python train.py --d_model=448 --n_experts=32 --activation="squared_relu" --moe_layers=[0, 1, 2, 3, 4, 5, 6, 7, 8, 9, 10, 11, 12] --routed_scale=1.5 --balance_loss=0.000203 --balance_bias=true --tie_embeddings=false --lr=0.00178 --beta1=0.95 --batch_tokens=[32768, 65536, 98304] --steps=6638
Below are experts of layer 3 (counted from 0) of a mixture-of-experts language model. Rows are named router (the router's row for the expert), up (a neuron's input weights, with its number), down (a neuron's output weights, with its number) and show model dimensions 336-391. Each number is 128 + 32 x the weight over its row's rms, rounded and kept within 0 to 255. Numbers have three digits each.
Before each expert's rows: "comes after" lists some tokens at least twice as common just before its tokens as in all text; "comes before" lists some tokens at least twice as common just after its tokens as in all text. This comes from a sample of Wikipedia text that the model never trained on. Tokens count by the router's weight.

# expert 3
comes after: " the", " of", " a", " The", "The", "'s"
comes before: " of", ".", ",", " and", " in", "'s"
router:120150121121167121088178114117122090093107120217153072072164148149177076171099128194101124100076123154107107156138133142150081106156126136114148162135101109143140182082
up0:141082121155121124140068111128155085138099156153133107155097139167113120100148133096138095144162125120153141116130104085136098095125092123149160158148074133124144139121
down0:083112225165114111151084162126142137099109137114171107114155118123125153094134187128145092127105139128087054180170139079157167105164170133117076117095105173138151151078
up1:093120099134057121095134099146085115101199144087146115117124153108085115178157105112148123094167136131131130192155101084140128079108134090152113120081154123089124148135
down1:125146104182084141109118147132106108160186093113130078116099103145140126141132184113150192110132096164159148154083152088141135123136151094119137183150073129073156156099
up2:102187169172094143101131144186122147109121125123134144129148104145140099138101137092101136136134131147070049137109139159153191040103148150139074144133160179193132134158
down2:098148121171064124117039140099148119083111090105151140138170071156112147099148125139137141128120171144177128122066152159166160074135143185143174199102121123164098115109
up3:086143200116141110133031179107132118109060117087232117108090163088141140173059127066124124136066176161118118106123153065168098129144143069166076108161120147144184108104
down3:160117030136089138185116105126135140133092128197142156196143202101144107145128097080105094128125139089148059124115117136132120145149164125098111114111093162123093147139
up4:156150153126141124119148122139157141082114120054141116111119098159099132163130159109057097121105089147088085147122122064127066036113145148086108140062087094075089153144
down4:154166093090137115182083151094106076144152114079114100096148096160163114072146148153159185122119115099122167099138090111128125132090129112101153155167191088142156162123
up5:126161094103151171115160087155104062151171074128124081057109190135087113115127055102162093100116116145025153131163126126109085128107174094150196117167149111105114123106
down5:105148125101130125063173091148140139170138089128105154108090145127122090159082109152103100162125115094104070088101124178194152114132159111107127124119106155142084136107
up6:156090195104105097150062140120095131119094150145112104213105112201141118111081110121133091132168113147165172105107166104116127114150125094145092117135119124154176100147
down6:213083151119136112105114121149149108178112138136140138125130124120103034103146115112178105128125106135143135149160102201152000109091171097114089112135139162098128119113
up7:171194142135149140183117163127174112154154161146157125092194109137171137150160137100143128088141106058149124159146109111110110083129097144140135082243178084083149141130
down7:133182147213145143177165111079132149142131133182138132124134112084152078099122170133098141106134137129125103156141080141128128145107169127129166105181159126114169150134
up8:125141141146137099131125130142107201098121118087095123055133146185080110112171125183084087117106054116092134145137158168068138118129138096139147105137117100098135102132
down8:158116112138106121139109076100143111156088172157069145095153149137055112159107092125120193169136114116097095103166079150127108126150108174091158076143137113101119159134
up9:130173123110060153162120151129128126135116100143132084132139109139165135197143093168125095119081129102100082142155155107169164141095189122135142049158145077116135119226
down9:109142119115127124186150120119105145171170210104124153127115159173096122099132118136121149095147124165182137138136132157142150126155138171121078150161150110104104132148
up10:081146128080107142134104079105129108162145106168099141119143141114133196094118137130103115097086130177112126176138146184144085133139093158131073155106174131123133170139
down10:103088136116108144164118158102121104149092130128124140106119179142131152103131097172136091173140043144162094106101127102134125087156106101117138132149144140082148084118
up11:155144083161136107121095115128152077075102048161134052108080104089145137129072164149120132126100157170139102175119121134061099138093092119092086147102065151163079119103
down11:172086087130072152094118172105164153057064105062121096148141103089156169162073156119082121103166133187217130116123108124160139100137164139101082095042110030083128142155
up12:145075118127082126142085160080129139111117138123121086084162113092094105161175132120129086154148097138115116185154164162167106160094169132102072146117241139135140129095
down12:184126141138113082133164191094117161159084122150102176121121092126156129139173163147144153114171151130076104123124117130092144118145140174121072121176088128163162135105

# expert 24
comes after: " |", "|", ";", ":", " (1", " 6"
comes before: " |", "5", "6", "4", "2", "3"
router:122133104145137151142140162137169097126157144114079166167149175135093196133097128153131149105107102120107134153088135130137188157086091105101113125151108103113113112156
up0:146128160120125157092087093146155141143102119168142130127150148119084109192117057176122134082121101173167084168162120144110152186175124130141039093112154147195135109177
down0:141159107123107116134141134132096167116097125146154099157149059140135116163183147124056127201143109170150159127087146136199085097190127130105119106100098173135152109151
up1:162137110160071103116134126127086116081171119105117157152131089164100140132110160121090104085152099137111039115109188196097151081150037083180094174075154168138140190137
down1:161101099129097083138119137155137154108156180171060090086078102151114096095141155139079129108095127094103137122086112094111123129146119134047130161133102101150137150117
up2:156175105197070093141136117126143159147129120110151174140139130180094094136115168148190156096122142120160127138103149107096127117120127128062130126082100139127153092112
down2:130081048166099094138107118108205102123105167070123099166041155155137152089185105100138164108087203155098129173135174141129107149162085144140127149148086115141122160054
up3:094131140173099096121114069187117113096181129078155143153178138136135186186151098140100181173104095099113119056109131110133103134133127165148133179161126088092170102157
down3:113130065174152117094081129124119119067152131141122129105133097188081108121115118146135107206136088177147120137137099078161091125163151136075128184179137133138122111156
up4:101115119124147137116143093122110154111136152068151145115135103126085099137160125082089111117153115129106128077074177124125118166160141119088149122106165126146110081097
down4:117123140172139101113138100117135088141127177171236103120157116100119101161150151129140129171131118095074129120092010144105066118092125107140168131086139151168127167162
up5:084115120095087156145086082090145116095162170125092166162100151105108077135089176157127085128181133107159088148140125218061079120111133110137140098137093196119128105184
down5:097154086150116149043126150183097130131082179153138161191126135158115155137140132101154118113090117107087170170072158176144130129058138117118131133122118105089089118141
up6:149115085182114118127073176148175101137188118118054082142123098179115175110106135185130097102123132198128210129152150109127110150090119145144142068101110096086095104160
down6:139148180188168143093111118140194127128114118095121122132113114122104164092121109136119145170134141113126159172118130110095054078114142129098092101164098162116116166111
up7:094076137113078134116051092077121120156112121133086154108109118127149075138095187143152169077098129091136148146123167068088096128081171093109122108111080085134135087139
down7:110084109160102101109096113176131141121104148144115142122115087194106147096145143176075106145127173091124015179147164123161146162080128133139149135080150125147155105092
up8:068122136139145113125137106114153097098162181138117125127179083131144070204149129094064143142102155054140131108141173095110120112128111116208137118182080182093189151162
down8:149151106139095097082075116132140220127139104138114099129120098144125140129148115128104084126050134123157122116090126070082125121179087138060145151149108151185090119119
up9:142216169136085097135070108106149139125100230142111125140116109111101155117108134099167097126135132161136103152142151164104075119152113175107118111118096157069171134169
down9:090127099139148133115167124103138126182122070114167080176114082153122072106116137155136080122100101128137150151185156106154153182145153169167142133153122121169103080143
up10:097161122139203104103126146109078122111140137112111126177111098143139154123118127120098094109134079137150153128155118115154193078108124086131064079072158078069130068149
down10:141112144084122096058109124111171097149082114118124103147109135121107109116075046090112142160163105135173070115122153117129137120122097170085093066149158088133118121165
up11:117073128147100163173178107127123108036112158083119153085097113121163147168186129161137100070112116095185077172137112094120109074069192101154201118136119051110124110145
down11:126150115160122133170088133130173032124162071133109135205131157154114148089079095124153169130149174126127152146123142159053071160201124079128113084154145108108086130085
up12:147097151106143156076131088128159102175145160119145102185118135120141105129159110208137101149116197169188123161080108122190171078114149097133155139094098122144080158130
down12:169130139144114110106058107111158146097097228055141130144175103134174153103149101099119112113157128074091139085133162196074170102066115120132187119145124136115112105079

# expert 30
comes after: "\n", " 199", " 198", "\n ", " 197", "In"
comes before: "\n", " The", " He", " In", " It", " This"
router:171098176082165182099158171150105126063124119157138123120063145081138125122103121138096147130171161133154142121103164100111103118149100155069060105140134097171137112129
up0:106151098100035119171198080138168090086155111069105138055172131122141089093066111124130115130160095084130134097145119116128091142091137132148105134144120184097033150172
down0:152101077131065157119089128136102154133073187166072104103203121090116126100102101121134092137128141119136117121113104111131102150098129167121138113104113141140041091142
up1:095150055178160116204188108108107165122136129094124153067194084185121135208127102104127188109170177116162164123156092133133106123130089086107130116122101124130093119113
down1:121089121160123106091111110189168137088095198074140151161126151145106131127121173107117156095160115169158031132159120091130111072195166128118149158116139098129104132060
up2:108088112128156080174143130125126083114135107094167096141075103146087139135156118122129165118155064129117158100083121105127162165129183212152112100102174153089152162190
down2:149143139073184113101124170116116120123130101086142087074130128154111076104125173161161020118152086138115069109151123081109116142075107127107128145145139097136111127126
up3:167110149129119121126109158123096123072082127130129121111120099120134103127151194111198141174128128138191098136114178117161119063121144138120113168091106060106121143123
down3:138121107087135125122132132102084144140143149199144114126113107073129115134077140150147137120131106139125061070158142160151175125070102138181112113124140114080152166131
up4:104121151115136155086109114212113123150085103140152084122138126109128111148123135142106112154182123114135098131157109136156099098184131072128113137093126145184139118142
down4:117172140130104019164117125048152135090127093081119094161137174139115094088122135071164164091082095126122186160153094146090141114086117150116111162144191100078173159085
up5:112148159124091131113143156150154099067147120105084093098094124143139108143157126100039165137154126124099127128097082151132118123162084142199116170161113161133152147187
down5:106166147145191084158180130143156114125136132125130170160143159085125133133107152115108181090118153062146159137154166091126124179104145077105185130093132113123138110117
up6:124105111187157083129170124143081151128158087087095126100078114135130151163100112122108143113147082128075076132128160134084118119110127130109067153099157112164113132126
down6:069125070117170117112084151048155127149156139145150144165130083170110173084057113203193134144163094138084137110136116104099164101164092119109184115130092096124095085128
up7:130128170152112166147173161117152120133155152138146093127162143113175106136182096096130151027129107114199132177076164116155182155123170161148155170173086089170177135191
down7:078110095127094104117132098125123147115113106116094171102117085162104122118065090144093081113140116120105049117142106149119105089147142098132082144092128152150127176120
up8:116108179158098131135117150088107095077146139162124121129162151119180181114131181123038130168119152136165160143158132149216061102121150132092122183144185114169142089101
down8:121098134149162151135128152162116178112119170095106136112112093151130057184154130079097109117118076206168164094066110114135096162107161079123158071131159134140147119085
up9:078146123141162116090180109172147134119151087037154104139138114125133084181158176111128125134148153133128104134130202124167131098082105048069190166121103156086132096139
down9:093108086120106132103088152172107128114124130108140124131163132088175134139150169126136134154127188114104060100174173129066138090086147153132136101075118120141149152168
up10:105103176095116176100135117108138126064095165178106100155143133124115125126136175100132109166159141130143080151154192098188136178148092128060049085101125107158122072127
down10:104137125103151080127113131133160100118130091077169152171136154163128128146126098121047104097094139121120098142117120171082076143146138114178135146102151143053168144150
up11:172108147138088147162078111119180092191132070169056141137123069188118147134127195062089086112105082216180128133147129133150110121158106161082142109098155128103135160120
down11:152133098143094081129108098114151108048121134137106075119112125076141147130134157166084166180118123150129085176125135076167067111172143084124084144113122090050097133154
up12:076132130162084163089119205137172087123135123131158099136113106108118105088065174148130193070197098155103178171132115136151127105129106138176109082149118158097133182130
down12:190085079109124106068178070093175095157145124158093114169098135190154063132095129131095112108063142107060080122101128107112150151084154128146152199120086102135093140115

# expert 27
comes after: " ", "\n", " 0", ")", " 1", " —"
comes before: "-", "\n", "|", " ", " 0", " 1"
router:023102141117101107158135099109104133156099116103137133166115148169146134107172139074162125098132148107124131184134150140117123218029098132088094102101130181144166107140
up0:157101153126069136135182143115119130133096172138140198141091146188151109160157107182096155141125137102128146116159135176123131149125101075122128162120113095145128149149
down0:103155137100129122096172089096167148225131126100128163157141114111134086078160087135112084175090097153127120152139098108129155126115138088059143121116070126137116114107
up1:139095123113123124109101178115192169075094167141168095134135150159147091085135108135146143162097120165176180171060148097116110105132116143087130151200122126145071182123
down1:085135165118116116104126164137108155142076086145180161183115074121143141154173183110110152152084151140124129096112087091166190141081154148104107127102158102097179090128
up2:146105141192118115130110089134134094126192160172177127131146123110111138147132120124155134140133150083119071080110206152071146191117085149132128117130072213145162089149
down2:121125186132134111174219164165116150143074142108126132104107168127127101119133109089178141077124165115100110150086118164152137089121124151204192148105065137152123176137
up3:155120081117149135062142102083199138127197124116136137139141106124155150137163138140135119127116138088113146109151089140117131095133154106132134114139156133195154129134
down3:146117172138128126202156116137151064195171077182132127064073141124183112134145124126141090098172126165105104072147105102136120136161072113135188092192081151116120112143
up4:113137151152101119083135144085086143162076098139158088138147130155119098200168140124119095118125155159081087109150090122085117018159107166145159151086139140073129166114
down4:137184119177137071125147124116142124102121128171103093090135095084153124114144095107122120100140108141168171146096118097103114111110148134118135160122082090121068095106
up5:108214146147100128152145109094132101183184053115111109145135097147188077097092125107103140083100115053103146157130110132147134165067085128138116102170090180074092101191
down5:091111179130138173090152103116131156140172130151138155154142130166104086198192089149143092151116116186139152148099133108083084104144108078122165182090161120189108110130
up6:165168176124082103119122123068121118108105162139089154121120105115090106113101087096125163133180107184135147206139115102098086128071088058108119124130097097149142144111
down6:154076111143055181133111159110131138118179137125147076149113127149149151107091104152145171174163141086063074123117134107157091140181142143195088108174118102096154126127
up7:146089171109093137147141083094178116110136139183132126122112101174127157136094090126166084213146081147087163137094186166102104057156119140128078129097088113126156140157
down7:067139171114119122064142104169102122190100112086049158130172133088169156122090188105130149124132140085107059146146174180093136132186161086138154112171145128196123112131
up8:138108131141080063148142154137085124197073122133174137149141155148104136166160173084124113182142101097125099110105112101134180113161082137165136143101144129117152166115
down8:118128178141154066100074140162158213102134143110113129124136132125175102103116143110112187106140114136120187128200131103090133110109140207154130067151099099136072178110
up9:098117105187102104126094160091134132115111140127072107168105095173078090059122159160115152108159103071105113108083145154107089128083137063197113098151050121171130185146
down9:113117129124112142137153149151176105176130150136140105178164108107125106124102107158185061076149121125182086150117136138100203151200063126152127149092108140157122175147
up10:109156090120095071106136133145096102171102152156144064233161141105117159145106164120172120200109185080122068163081149114154151109100157070131110179120171128122113155062
down10:059155071118168141183121158143133104126145086129131110109189077123103079156140146117175108100126090157030071101128131160187145091087171112117085170172121134128156125137
up11:054173101111147154125131137048187163112216136145119136143144170120163162087205149117116132113085108133123134100130133096168160100176124117101159165132154129160080107132
down11:154079122138113156123174156097144132107132127104112144114167112131109095141159117089111093097117152119104183125118090128148136065136113119101164159107143092151126094138
up12:161140099085146084089069139065049169141168124146125128144107071161120106181154158124141108107158117145114152116131131100174127097099110111198153129098093203154101108144
down12:081137141150098089135130137141141121107122159182075125123089170088164051145188117150099107115127135075148142142129127115076118079084108123134085136130170036102104103153

# expert 16
comes after: " |", "|", "-", ";", " /", " (201"
comes before: " |", ":", ";", "–2", "–201", "R;"
router:173153138135184107164096133140061165108162114105084171133114146122134111163091105178093140123129166166102118154145143167127173160137140122105143130128157146101138081151
up0:099094104134162108114163130136095165151107147099102131093160116152086097180196160165119105138135131214150144065127160057103160149152118047086141121210085087046162076157
down0:139121122123128162095177147077125082022131115112151109184120136123186141154104141131142146089129167249125070079118118185141150123123047174108063117132152238149090124157
up1:112135136143092114128124098157101114111114131099173134087116146134129086071178074132183184139128089146124091166112135145165139140105179116120110105120109144112108129068
down1:177157126147168163080169065129158084162195073134130123196175116094101112160102179106126142126119131185079134151165122127178104122143199115124130140115095182083169138096
up2:159156139076143097143100161137142096089106154077115147064095097177096101139104171121147102093145133142136168181097128165115118081172136048132115128153106109180182113135
down2:124112088107107073136104064144125064142063118130140066116156174140118203142140062170054181132164111103147114174064150139107120116165130094130125134116105119067078065130
up3:151128079136148086095125102196141183117211111095107130170089187158150119084123058154118073087163079136058173143134127089184198124151134134114129077180129084111129140072
down3:119185117138141162083059193106198178080144067132144151132076117141095116104149079140117139138136126139123094047123175122071058108174105144114164131207159106136125145129
up4:102137106097110141141107160138137189176107056189150101117122136147156129141067065123127165105149147108154142131100166160138051172189148117131107115133078095143194153149
down4:114126154125110124112090111165173146110173083170170111140097147083129131067133144156141163158101129053200099159179140086120116100169101141152159157086119106127119090108
up5:107155143132138133156101192108086159106121100156090138141134176124110120104140167129176128111129098054122049120180131067178157143187155108091186141170099167124092089117
down5:125165132122097149099167140150080130118072102121143161088090145174192062161133096176140128138095160234138168145184110106113138083165142113132111118137155094225147145155
up6:150118107165135146136126120139111161167119095146073124145136094157170121200089078117143090142168094222144116140089150118103126154090199116099129142114131138100161074173
down6:125148180085143132137181131130123118099072106101123157197103154153111194116119123148152137104146134131094123123118124129141109152104119142090181094119121099107106131119
up7:139088168099169167133126137137154099187104121137076109108086140148140140153112088110135163146125146129117133161095150106130173121175160079092073109154130150171162120094
down7:162091095131132129151139120141159098170166125176192188130097134146126070110141114114138125123108139140164091134083089198139146070110098041101095166183137128141127072130
up8:172133107129140151117131090138111115104138133175089109164076088144104119188124097143119158108114158120149120125143079150032160125082077114157121193111105074134127095112
down8:156130155118127106095114123124151198141142080147135139156102099144160177162103128123053132107066096143143150162150121192124134170150148172200126135121092110106147193077
up9:102134158199074123150133099155138082088119142104102149155111134101185124105106177118096104157148138085110145185149143138075114096122125161125152095109110098125115104152
down9:163115108154117119095187114099142134109152144166107120106107096121137149120154152126138071127171061073085100146138147114156109110132171124104145090114123077142099030108
up10:073123088095113165172195128116135199131133169115163144088133160105150122144075114117143188063117145171086104146200118126093128069153130175106185150101148123116124111062
down10:153089090097076131135199072181117143144138113138125152165170114102175075148132086117103169049117135145111127089204169081145158114104129100159113158148151112058183156171
up11:147120107162165106096165119094141122097139174153119138109106098135115118141126144121120126096132120158225129080115132135110124113105115178158105088118117104156136093120
down11:134122089097200081132194158159119132118178127154150136112194098131114109161156127153111097172144148160183149141134189139140130193159100134178127092114154131126146131088
up12:144144134097115090129166119173144168169211111132125142106158126142152087097124131061226111096101072152103064173123126148171115138160054166162154179086138139223105171117
down12:107133065151106118156025109106122063156093165116130127171147172126092140146162073155075159095113112112131113151090060143088138096110153076146126155206054125139071143124

# expert 31
comes after: "\n", " ", " 0", " 1", ")", " 2"
comes before: " ", "\n", " 0", " 1", " 2", " 3"
router:096156151139121141155094090154121145132129130081139145164123185090155182133130094136151115090085106137120143126116159155124102113112093173103075059158152137088121113101
up0:091141119123119151161110084123131123160102128102160128146175116172154126127050157131114072115094131144114103128139199138157190085181147179069134104146112129185128085152
down0:115140093179107164135182109114096173161174149137150167120159077074128150148142146128108084116150149161135122129158185087097113162143133125130178161151193169178149131092
up1:160167079135132160100118144136108132129189110113103112071080131112115118101115184167110113101104080116101110151154129154089141088123112176107139153147101143096103160117
down1:152112143161132055174147084124150082093118117088085122168106114129177152100179140131091159138153106185144123106164116144130165124151108135139187164125140147130186188140
up2:114150141190137078106142086193118154109128081149136104119162103159179188126202143130116138180117094134133083124115117127105148162125160139149099100111109124136137112134
down2:122181159084096165136117152151104131119147121143159125120114114137115127125124083152174113143095114116117113104129149136135135066130129123141174176106081208188133184091
up3:133112105133094096175204103121076080144159099179129159168106143125112100116159148162150152083174130148128152174103125121175148152141109169128114126174080125114102127084
down3:077142120106155063083061136078156113088155093147120190130127078097065168191152127179054112169107069159132143105139074107157105158197137093181137104148105123083164166057
up4:137066140132116144135087152172134168112164062119170091059125193178114135144105056122153144114113147076134120121159108132104154127117161141119156103131139147156175129099
down4:150112185090088176151162136123110191076153163099128122137105195152078148132073137096092106074108089077087128134112118141140115121157151089144101113118052160139104130142
up5:128157128192092114151116098145120112127093165165157166148121117187109158142140176145115100108129131161166164132111137148122113068147113158098189131079128132119099192184
down5:135108124168149102102154146118129154104110142145149158160182195115182097137144095125136116070129128155129157081164179091058165143124138126122104101078118117189166141141
up6:094130133097143099137160165139097060134059121148142186109126124165100156096054141110128115118061051095187139189147188127162027157095110168135111137117147126141190085094
down6:134081129139094162140102110077210129167091091088128112062124129197143134146137123000119142143174157171125149118168063099134062139126126087132149101103176119124113107128
up7:114114143114163141168111137174149126116147112101115110079112154148118034100159115088090129151121132208153101126062131117145130136111153094129130163138119048137129106145
down7:109126255119121134160148151099120109146125082115169142096156114059168164053109100127152116130099140150124117105112146161135153086200164180089137136085038122181126130126
up8:025096110161062122133122114166146052145129136133137126121163152116085150139118096164143133137130072169131153176084114124113110099128070104071145064149168132156118085171
down8:134136133106116102133164155114097119127148140134105108103124132158052146108139134147107100148165152127093185144123106092137094094116087114155103113118162136154181152126
up9:120152128120120152144143101170142137104129150101109123137022158099127134090041163115107155104083166073102053113120143190130092111093086143139114129135173159068103105152
down9:138187086146151094066070175139094184111153113116182148077156155068168168087118128128146164159122146201108129148139117048128150170112146117101112201124115096108115142121
up10:129130185152122140127148105107124081148085143137126082060110141107195161095135153121103109124140138142128150128082084148098089120069121158072129082185162098109124096111
down10:143151132095127065139135121110111089143074135189136164132075117139136093091137148082166148116123141150087112148132151107059151117159097146168116111077060144109111140118
up11:184156113135125129110149139139078037146145089140097084157101106108136126105149139070104129105172134070192187085074135142108134080167133131068156150137139129134109127162
down11:136164156126149128111102118135120167129121122074143153143137125182088160156171153100122112115037134132128097143148111143148117146148126082083140118171075156166147078151
up12:174072057139113160120147115095120107148168061163140120141112134068141159114115101084083194113122121115146041115189108132078126145092055112173159068104147142152098132144
down12:114055150056112150131074164165102141140098112045147127161076093100146110144105136114067148104091162172138160156092211191108148164088092187155088107138116117137099163159

# expert 11
comes after: "\n", " |", ".", " =", "==", " =="
comes before: "\n", "-", "|", "The", "In", "=="
router:063191121126084118134110174127099116080126098124141129117106188084182139161088130150134138122110104124064153211116162126166145144073218060145064128143135119066124061157
up0:171096101170169108096155165082121144150109135151136154113135129107151100127090121128172151140139119155138155110102089094156100125139087135159135126110145160102135126078
down0:146133168112142132080101113104124114103138124125075180097161136135179136119124137109099130135127174157128131150109133122109148113167150132088129103066169146153125120126
up1:129149093058092163096142131137109088133183120099077129073098147151146152159128139151175180089150150129181093145126091144114084136086182086117165124196108132151106089110
down1:100170120162121180114166132109112161150120118134114109117101111181089120100154183129157216091169073121106152171108127104123186163105120130138148149106157145132117116122
up2:133170115166067111116133161097142111157103137080082146158138170133136130110086148131131079101138144121221123157185136136144114109076104119156114084132090071139170206141
down2:158109139140139114160114089147096069090089075051164132135185116151125169090156122055128138149159161114106151108112112124141158139148125120125087120081101080164078144127
up3:087095120165130130125166186200126111092134184088071148156146120129180162114111120102123087148084170063161142118071145135148147135128101125146155154131115110165102154206
down3:134141089206072070105167174141046155119079185145131081076098121124068149118133133095083077117118161132089125152068146149157139135111134132105094148118140132144121089053
up4:085101159114122150099128122116154102155088128093078092108149116159079147186112084065143149162132166175103163092107131086195095086125141169131167109054181073137149104119
down4:095115085105172167090115128155146112103152097220103131083133151152153143086114171169127073137128101080076155124125112150113141059064109105076146139152080144135052110146
up5:087148148094073134148122176201092153103128155139140131158153117094114070090095121101094139120152118113089125155151135177135171170120170101099174155097100104097211162144
down5:136143122091155136129159148167141100130149159141117123086147184185100155128051136087225099127151176134151164105110120113153163104148106111144197142166108141159145172082
up6:133119092159155084106101089141058187129098088082116056013130069096132132091161092163136157151131138120145156127119081110129131115108162094162131115104167149149152135106
down6:111172153149153096181158159088105162116167154204137177087084160142144099162196125147100107143125173118113084142074137140161092139129182117155127186155068109126096146177
up7:194106089153140117146140095122100067134135095130095133127118124113071044108207087130103117152097086228061145189121136121139091122141168126136137084092094152103123171100
down7:133152102151161156109211118123135098167165074161087107165125138119098129190096116117083118138138101101151237081092133151067153147132174087130064071120041155106129107090
up8:153128125141165135119136154128130163132143140098118128125195166072188164166239104146195095100160106080108113153186147124124135146162125098075123115171182176125173116114
down8:118067095077093101124133100158074121134139151120134144158115148114131115167119129120127138175176122132125115074119085123126116114127134142096119104085138157111094130161
up9:105176128122142194091120084141113145153188091083089114147133103184178067136133094096156133210135136160128153176127085158031165128138152157112162090114087153087158114143
down9:123099141147186158089116108152189112091128151181035135104137132116103156165223161126128129127167121157136169138139116144159091119149135140118138121172178038120150121089
up10:153182082156131114171154126174120111103130113181129149156091132129088132128160126147090134164151188108136140172079121115089154182140169172141120144082154109105097151134
down10:131170184119154084128117118105098130140172132102084105136182139115094142133160137152110161105058173124109150129144148116186173068146068059131103075097148147134128098138
up11:119129160156146192121164056068174137077132097084112092079138111125121154085121132147122183095097167169092136103139163100135174146094143113167102078113117123167188132140
down11:087110202064136150119153147097131149112146166105114103152147163084134152092113062156114128112162130136117149103181150134140112098126109157130118088182139157157146155149
up12:156098217135071093084114094129122091147119101158096139166156148118119153153147150130141149138137160108136110148138123136194120111068112152122144146108149062161088074159
down12:145144112087102142148155089140154106172114139128137161151102153187095132108153097148098051110132148097067099179191147144138033125150092069129086124100110134133061103108

# expert 14
comes after: "\n", ".", ",", "==See", " ", " that"
comes before: "\n", " was", " is", " had", " has", " are"
router:156103141112100100090125184165162117128034100137071107126141094172073105100113129124130121123138182162116143118122103138088158082197143116084223163099125132141113110124
up0:115113062096146095131142190138153123151123138074170137103144155176148156178147186132170216113134169110179143194146128124110081155172146130158092169164144132108103123059
down0:146203168163107121128118083116158177161124152177095108118078173138177178165159094117096145151161095125135130102033155102105139146128165113105090125153071161221128138161
up1:107145113168178180120129106086054122174099143158142160133125105137120172137080171137172163144122158195117135122032105106155134148110143106133140122188210122127121101180
down1:185075124100169085148159109082119142079071167129139077132130143104057145157132113174073141103144143153140121125112083122139140127107128144194077086129127080020162092132
up2:173142074137078101164133097080129087112140093082109129176142126089100170151125100142199117086083127154141124086161116159090102140190106136048127185150133133138116133074
down2:123100174165174093184148084074141092149155102161133143116126097161123142201120154114084113118072123133159162115147148168109127098130128110156072157130123115117101135112
up3:127080138126117140117145095172073129088180105156098105071124086137110173135144133180202072112144081183126098103117101154142114103086156213093099092125199143120126133135
down3:185123125133075136092137079077180120142035062126075145184124136124112091127106155152131125121092138160144132116108149114132100127061076090172103176074137110100151145112
up4:115061160095108147103133092099122114074095111140139151168163122145213082144104101185161058127127196073145160123129095087194112152054144093122163128099092138063126114140
down4:126121128057083157189073064126144117124120087144133128108043148115137113151136122193131115154139131181120151173115139135124078182173102123187141135159151138213119149073
up5:115136121138150149130062112097139106112056112091162088136146129118171034103151166170166193153179104102099123119096130112105171149139133127129087093104153168162169131107
down5:129170182090154161116128090184101103117163155109174157162137130154125175166127098093079168127044119170165078159138157077137071082136125121097140161138158085050121136084
up6:153138164128195065129142149079144141121127062119120105118075162106129138097134139121161144073142084188183138094079135131122143119079160115093133113084196145124156111119
down6:115166100138154140131120151126110149114111114168096167157116132154140097101216108124084107188108100092125171112143120118115153075150183128058141061155119213071124139184
up7:118160097160146108113150108124129097121088132146129141173136186098145075088068135118129117106157167155175085143122192115202079083099163119112135130149107153148116131157
down7:151126124168220161177063105151135099089149123149144114111131170120164131083152085132118117124134137146110125101173141080104107166094127133125157088118135172152133180097
up8:097135138047158196112123081094153105102137159070128106075085085113120153130116138188135123079127134079059181168171099139147103092114154132166131076101184115122142149095
down8:159106070067194097107118064117139136105173106140157147112116099156121175094052157125089116167133112102128116125175162114160079132206113118099141117126110123134150159155
up9:052114133175157107127138088129147155103158178133153128100154129137144083117089115072120172114084146154100169120185158124161100171150047119144114074120167103078150164166
down9:167085154141137119117150151052151166099164118123130133120116121113143142148082133125111088146183091091116133089187164140144121080134152113155115116146185112088129091105
up10:104140120165134160111074132186059168092109115148140143084078143155117101119162211128102061100157098119093140169115203120153187135149107065126186091144107131096169142183
down10:115070185116133160133120126137159068127146132105084145118121062128145082119166161119183132144161094108058113108100123117156141145108093130121128126187143151040172173159
up11:150120123104142100100138151111110135000144116099119108105138165146118117137160151136127139110128151102118132126115204144131125107109167032091120101159121135157141070126
down11:187142154160182080137109147141077102147155132171118081144191174131169116132119178082128077145117089100080137095113074087099086147129122113106152097112119175107149093156
up12:142109122152147141170115177160124167135106106108126106111120153103099137152126093200108189140183125154100132123090109142120126124115111097129128112082148162159094131125
down12:161144082162150135100118114123158096140141175080091115143120165142117153156134122136221072120089120117156085142109112163119111115131112132154162119125132153173113134121